{"n_layer": 20, "d_model": 320, "n_experts": 48, "experts_per_token": 8, "d_expert": 64, "d_shared_expert": 64, "activation": "swiglu", "moe_layers": [0, 1, 2, 3, 4, 5, 6, 7, 8, 9, 10, 11, 12, 13, 14, 15, 16, 17, 18, 19], "router_score": "softmax", "normalize_top_k": false, "routed_scale": 2.45, "balance_loss": 0.0035, "balance_bias": false, "init_std_router": 0.00628, "lr_router": 0.000274, "vocab_size": 8192, "norm": "layernorm", "norm_eps": 1e-06, "tie_embeddings": false, "optimizer": "muon_variant", "lr": 0.00517, "beta1": 0.9, "batch_tokens": [16384, 32768, 65536], "seq_len": 1024, "train_tokens": 326400000, "steps": 9977, "dataset": "wikipedia_en"}
Below are experts of layer 14 (counted from 0) of a mixture-of-experts language model. Rows are named router (the router's row for the expert), gate (a neuron's input weights, with its number), up (a neuron's input weights, with its number), down (a neuron's output weights, with its number) and show model dimensions 0-79. Each number is 128 + 24 x the weight over its row's rms, rounded and kept within 0 to 255. Numbers have three digits each.
After each expert's rows: a language model's description of what the expert responds to. This comes from a sample of Wikipedia text that the model never trained on.

# expert 40
router:103137121108117115132130169151169147101154089136092114117099157146157145125135090095139117096118165091145142107141153113132116124148140118143071131114149096174132075145126106127097128150093208130097154099158174132120136150132090133109118134
gate0:136131200154132128120151149149116081153100140143187132139129100070073156140136091135105102116115112119139196140114161157107121133127131151127110117154102147159141117104110115144136113140095095102097120093128103137124168137145075158142133136
up0:178090096153119091158128126069163157110145135163102120135133164165140118122090164125140093102142117141156117103150124131107132146079123087105145117112143134116165134162143140150173090114136126098136125133107154116118143139105159090117149155
down0:157118105142102126089141135123143146130158119130125138105080111160125165154135121122175132139130096131118124060160164169107154119134124110092143113128088132110144147146104108171144118126163119120119096083164102126160072102122075173144105128
Opening pieces of Italian, Spanish and Latin taxonomic names (It-alia, Ven-eto, Cerat-othoa, Fu-sarium), and syllables like Sch, Ko, Ka, Za.

# expert 24
router:105130154136134122151129140182181138110157132127109111124088159138140138145096114098151112139121174158119130136168120147114130121098148069113075149107167095141165108153132101142123128121094143130121103114126176132140146163120094131137135127
gate0:151154153107135161120137156162140110117167167115116137106118141129123160117090155132118141121145111109159119128114145124128117123148171144103102102118126132086144106139123140142173141087134086061092124141104120142150099187151104144123108140
up0:128138124159102146098173127154084137151127128132120116143108113130073116093132113162125194134143131113089120157121144082148136070124099128135149112094143156164144146127126096181098122138109144122137157131138120156107180106131081138113149116
down0:133107162123080159127144118180157099085119115141170152101115146111149161155151134118107137134123167136120156115110119146117086137171108117156111142159136093119119094150113106127124121119110126131161192106156126091169154154160136119098149099
Inner pieces and accented letters of Spanish, Portuguese, Polish and Romanian names (G-on-çalves, Lo-ren, Ja-rac-zewska), often after de.

# expert 36
router:147145134128194187097128082107108113130106109097141137176104138108119075138109171150116137167110099142148154103133125128141154179117139161140140116112117119099111129146168129113146108090169127093108123114150102134155151141123181140115133137
gate0:132151128076110137111109123110127107100089093194140150143085095115097166131151150086096146174141097176141144119081123144138076127108161127106188097115129104120158101135173107147158140094128140101123105102160114111131114139153143176107129115
up0:170063116105126166107079136069175107091144160146145161142062095103168116143112081115158118135128074149121177176087142155138082159127126134132117171088146086167095137150122136129175097089125108130137153136131145125155155177163085130097096133
down0:124109125106118126118140124159146137161098094154112142107107089112109146135129098148142139135119127141147161134120141141122137148111120109098134155113080140160133081132121112103142112117142112105148113167110114139087123138137138107122102140
Verbs after was or is (played, located, based, held), table cell separators, and chart performance headings in music articles.

# expert 32
router:111115127129099131170130102115125149115102124123150115132177120150146090155126136093121156137176093116113143135131142124153155111108104103122179163168122159156149103112130122153124149175152113129124148128095131134142100120105166157107134134
gate0:136126104128103124093107118157107167130167108153103102101116157156106131119139120113079098172134130149092185113127157129131118151158165136140116073144178098124172103152125104161149127162140107123139194115133136134168122108155106119116111146
up0:091096126140127121139114119143159102112065112139118139135115126141091113146135123127077149127134150161099139138135146133131133141131063160127125113140129119094178122114064137143150135125117097128160128108144103145107167141136126134163116107
down0:131139113134109125117108110100110094123111116081140122123131170138133128126145144132120152100109148101147144130091126174143100188169123124118141114086142167121119168139111099160137127120127167117108132146185097161137159128118143149117179074
Job titles, ranks and bodies in biographies (Minister, politician, footballer, Professor of Physics, Council, General), often after was a or a comma.

# expert 23
router:128111116115125144105127122113098142093133152153152077151108121098139147116154122113119132145139128159096118143139129113138171129151119139132200093131160147122131089176130173161137098122128094148102154134148088118091092124125194157159166087
gate0:142119101155147156163126140127172156120137156123158078153099123033101116142142170114106129114164166180133126163126163134134172130155120178147109123107098102140125119113134113090171102138080090109174098137141128095149100114111135126132084062
up0:074146113134124132124127168134183145165100114131147120182133146122119081130106150133164136128151118109133113111112110105117159119130145149175099115151140096175136120161104149133125120125146078155100123117129081109154076096121152100076109148
down0:140171146118129114182128140122138168149127116104148112120125114152127140124141120147128131114124146121114151110177131150136118151134124166141155141133103140148099018146154144131157100111159109106131097121079102147141145168120180117134145148
Full stops, closing parentheses, quotes, line breaks and table pipes ending a sentence, line or cell, plus heading markers ==.

# expert 45
router:114132110135123040156113179089120089097103142120109116137125115122122158100131107104132130107104128071152154150127104065127107108140142142129151154128115120173107170131160170113109139162104152125145128101114139121107125140087141098135100137
gate0:144134131123090123090146089132148112152177129122145142123092140131154119130143107106092110099095128069133143171065130160168159153107126103146107156099139102090146108141183157102170151109172124108143117169117132169143158132146183132103130139
up0:137097170139099157124089165119108139114130152107089119131120166082141118087140074135142153147102133083116168151147157126155141106148148098121095131132112116188157124127136089086099143125144098157110130156150152162152140129142133136105152162
down0:154114163120086096132154094128147103139123151191085182124133145152138179157131109140133141103116173111109112140121166091104070077139121139071131112088138138091135136143119154155138135090114099105110140110125143147168139124157136122129136150
Word pieces in biology entries about species and families, such as li in lizard, na in snake, tri in striatus, Species.

# expert 1
router:149141105142158120111120141167138128109109166104153109161122137138172145113145144137140142138147130144135151154133135139134143177159133127148128115113113131097116086175133110111169128125155068140118169113133099122140120156118164123150139119
gate0:115135141122141144112162151108100105092129131169136112135130178117171133125173134144117160129118144156157137109081144121129142043134158108148127132104094138095099178095129119139141147148119133081171115109139131143144136113150149138124160093
up0:122138163116117136109140188131157148106153137139142107136126110087093143137135156120124104136143164156145119132141088110142135170126170142118109122082144167080069061155093141119128130115134097109132127117129153124112117103151114146154118122
down0:105108153107121103153120088116109117090152114138136055153154141098126129126119159129152125121119163087115100107166122134161129111156147149133156140132177111119147152091095167114090129072114149108121132112108128124130096220111127150128107126
Pipe cells, semicolons, colons and commas separating fields in tables, discographies and lists, plus dates like June, July after separators.

# expert 20
router:151145151154165147140150118176144117125120120180131120075112121123107112122158134123166137120158150126126138104168160145139116102103172149104133138121172114098159062123111098178078144102092145142101161134086107144125129156140070131132129131
gate0:136118167139118098141157143088127118098168146143143094099114129152155119165180164097126140103173113149146099118111147116096112132114124150163136156085128101167152138117108130126098128117152094145125165121131143163162135153119141135144159126
up0:163122138125141187119114108152144124108114122124120169156094122113120159102080136144128143137098108116103128113134125149143109089093096099141107157118106149130108115128113125117127179140134103090116120130127080169157161083154148153114120164
down0:108081142116117149145076107106090115120156154128133108100135129131162090151103120128106145143139174102101137094073153172175101153117126134157135120149127105155127127101153144111099122106150124150155131130170113139086160072134142091148103128
Endings of city, university and surname names (Brook-lyn, Carnegie Mel-lon, Pe-king University), plus whole words like University, City, York, -ville.

# expert 47
router:137159160119144157137099116191104118150103117125161158138136134136127075115129120120110136122177110140114130131075148136105110166129089137117102157138068144138121135082089129118127119146144105115137103136159108145107141089104128090111116119
gate0:127162132120150127127138150147139155112130088126142102119080128099130126140111158155098128111143107108086101087136113124145122117132130138124170089097087134148140115179103065121130129122144115111161112128163149130137124139123147128070131093
up0:131130143131132126133124120092125132122153106094144156166162155127099162094150132123092139116114137116127082124181112157164143142092123120101122112154142122190109147157143116116141128122141137124123127095136106152119118135135117104102102136
down0:101117133091108089133128129092112117127108143145127142113168117083164162109160105116106145149107143077099132133137130163127148126128127095122108115116079185149101099141180108149132119141126118161086118136125152113126132127128172106184143134
Nouns in competition, award and division names after the, such as League, Championship, Cup, weight, Tour.

# expert 3
router:161137173143131114133107119215171161170113087140139147101098111160088100132138147153134146138105129155119133102131107118105127178137121126118106077125144136150156079098128146124153130125116089143088138121153074120137116102128098112111141160
gate0:129137123124160125161101126135114174133153125129081071137149104176163129130112116116132115123085131129158127146132132145135160142151153106113088136139153163152131142130089104133125101148110147142120125098121098120149174148162125112103134092
up0:141125118104101183138173128106143101150089130101155163086149149092120127119182143166106155118135140121139130160125151156099141106124083139120174140133107123178100139080144080123133148136147081121151145147151103140121140154101099107125130108
down0:128094137126123125124107102119101124136154134160129175125144099132127175129139155124120126087075098097136099171091092145145158156112071138150178109147096159163093171097121120148142139103145114131119147159123155097141137178082135118165123142
Team names, nation codes and separator pipes inside sports results tables and fixture lists, such as Barcelona, Glasgow City, FRA.

# expert 9
router:137107115143117130095133123045097120125145148118146134151129122142093136132111142149099145141104110175114142164126133160120163141149108128120096179126112102098115114146138150144159122138152139119169147137140139103120121136129152123118154119
gate0:116104155150125110115126122127170146155132121166119155110138148152146154163132109104093164083126155122115154117141130136147188084108075147143102104115133151073098126115125136148126107112111124110122123113144139167126140120093099121094133146
up0:127140126088133124095105143167148123135137139149153129140152102160123134141115137107141106117076111165096120139108135085134114077121162127084154127110167082157173120126128101087124138131167181133093117121133167120110122164152149138160107118
down0:124145057104142109083109127111135125102107158099144129080129106143148189131149133111101129135139129131131138123130113158113103248102151137115165156127137150128164088131105144099125161105141106123130146147126106113126122113146094127121139130
Main verbs and verb stems in biographical or historical narration, often before -ed or -ing, such as became, took, died, travel, called.

# expert 41
router:124124106127155109167187145165114109116165154166120085112116085139121122155126131094145087150093162132136148107124123130114116129099178128096103129115195109111147144156124078115099155097142173083110105124088127117127129156089092132149092126
gate0:146147125155105097089122136073160120143113153153162112119153112142137110118120126156127142167150093121137088133131134121100194161093138137141112088155145158075152103104154131095139109165144106128109104137148105138113140102134105169125135122
up0:146130134040107144143140113173149129139163110118105080166124150144088119135118152125133135147108148170124134100102128097137106132118142121147115113152091106139101144143121126096183138112096102120114134094112108088083112132156161137118121119
down0:155138123084106128170133143130092130145160173171141111111151142124131137130123135124134127138111082134110134109159098136120111126160107177142111112114105124133119120088148132170111098110148070112150139162182120127120152130120144138155130128
Inner pieces of British and European place names and surnames before endings like ton, ley, ham, such as Rei in Reigate, å, ö.

# expert 8
router:147143141097125114125174104171158143122124115067110160104139155143165126119149098145126100100118118128121087126114147174121139162146162116103123156116104172148141167115103122172127156108141178148115122114131093136165103131094105105160133090
gate0:137130111106060152135101123117177126130138158122121121106112145139106152100102127148098120096129148201087142088100123145103153097167106100127136195146111121098118086119126129091110107132154128129130143111106158120115113112139153140139179151
up0:134165088110036101112134122084151143131124135158124155143110138157138150175093138122138118137160132135108103138159112122126112153142115120113137121111117131163134107131095138130153116121127109170145124145130126136121144164135110121129123155
down0:157125145129102134152144154111166158148144109113143120113139146077125126128128123152154095146127112121132165121132108106137108126126158099157166087147147157170112087099103135166140157107108114099090077142143136170149145081123131130131129133
Articles and possessives (the, a, his, their) and nationality adjectives before nouns (Polish, Irish, Israeli), in general prose.

# expert 7
router:112137123103138095090125131121160107101156105089088133173154119136122142090130149112128084135111160094118122125158086107140094122130141090110110100145143143179119113149123144112141135124129127126132096120114137091111131102139113129150117146
gate0:097135154125143106150105166174113097149137143115095120147136139082138151141127150166122101111091171153166151097121134135165139187107118137172133154144150121134166130120089129136157101122138108139117089160110099077111165125168141099145104126
up0:084126108135123086134100140099178148115136143127090173115107191156136149143071105126126124149092125116120151150135100149138124135134098122134099133176143104114131132124145089094120137161159147138117085123129136184138136156108128077153143093
down0:130134130132127130137109117163149119164107125165114136149152141115096117175129125104076107089121115157137079159138146138137153108139144137103117139131129115126098107093142167128100128110157105101133158148103088160178116132163156144172121153
First syllable of non-English place or personal names after of, in or a comma, such as So(kołów), Yo(gyakarta), Na.

# expert 31
router:105149091101152153146110124105154135168141115089153165110175112070150094164106179136147110135137083142123150132147148159152143137087135116148117128140117144137128100137154108111123156113139147166145117131111127139139153094109146126136105087
gate0:109090176134155140112133107103081173136136122184129125150139118138094117151114119156109137112148088117123125109148123117117125121150130110170077096149104114122081125089129161119148071119116100135148162152145119146132128152086116157134139106
up0:115142130147144159125134103121104124109136155140124098096125108100110120124121132094124118170110107101117125129133109116158131187125078156103160170129124144159198139101100141101140133088113124144134140122104107143151149149114160144106139091
down0:130148152108109130109147152091149091090137121124148135132112137144143162105123082125127149154090140125120127104142115098135118217127138112110185164099142142163118110126120139108139122123158125133137165137134074122146127148136133144130132131
Verbs and connectives following a subject in biography narration, such as began, became, was, when, during.

# expert 18
router:147092113107153131114115126038119128119139147131136144105090118118141142138119127169122151147176127170124127132110167179119161148142144117145128184144137121144104097138131140097167124101112148122157144145166106114118114118142105113123153143
gate0:076107112149105126091131145083094118156157095134180108141124114125097110123116129160121141136183161149124161124147118090102116141106158120114100148094104120168127111110131142104124150141115103118162117136132155135155147104113122092153097169
up0:168108130163149116099061100197157109126136140122102150085085104132107157145143119116106097119104101095132138115142151134148146078179071171121121127096092060141148142127147136138119153102135148122107103139126145117100126144162122153144147118
down0:118125097117169150090113122042125103145125128126118147157126134162130151099180115139129136163181090129133074115115180121159133131114126140073136156107174104145132186161141130096138144078121139110156143142105116119128108127119137109125135127
Verbs, participles and function words in the middle of clauses, like used, named, known, became, on, by, with.

# expert 4
router:134138150171152069119164178123130117135123109128109172097128134133110172115112148104146092134142181095117084123139120128137078134117150122110151087164175151139160069110136127141120108131142164110092123121110151071116131157144091117147114146
gate0:126122139128115130157115169127134084137122134134141131119080135102086124100120119080097122109183124048119135095137156125173146130140141141112141133117102155133111138147141102133126106195120155146131133119169120133165109117120148108166170094
up0:141130109123110151143128146140088119133121100105133183148139099122115135101141107109109108150134118118133095082098151125141170129145122170101117140135134153105113134105150131163136142104109117131126154128132084150163099117158105133128090120
down0:116118133095135095130111126160135123172131154113159153127132112079129149114124150106120129115121134144099150076133158171157128141129142092131134129182134097140105096168177128128125136148170135133123134135078090151134111097166170136161102151
Middle and end pieces of place and country names, especially Asian, Middle Eastern and Eastern European (Li-by-a, Pakist-an, Ku-ban), plus whole names like Vietnam.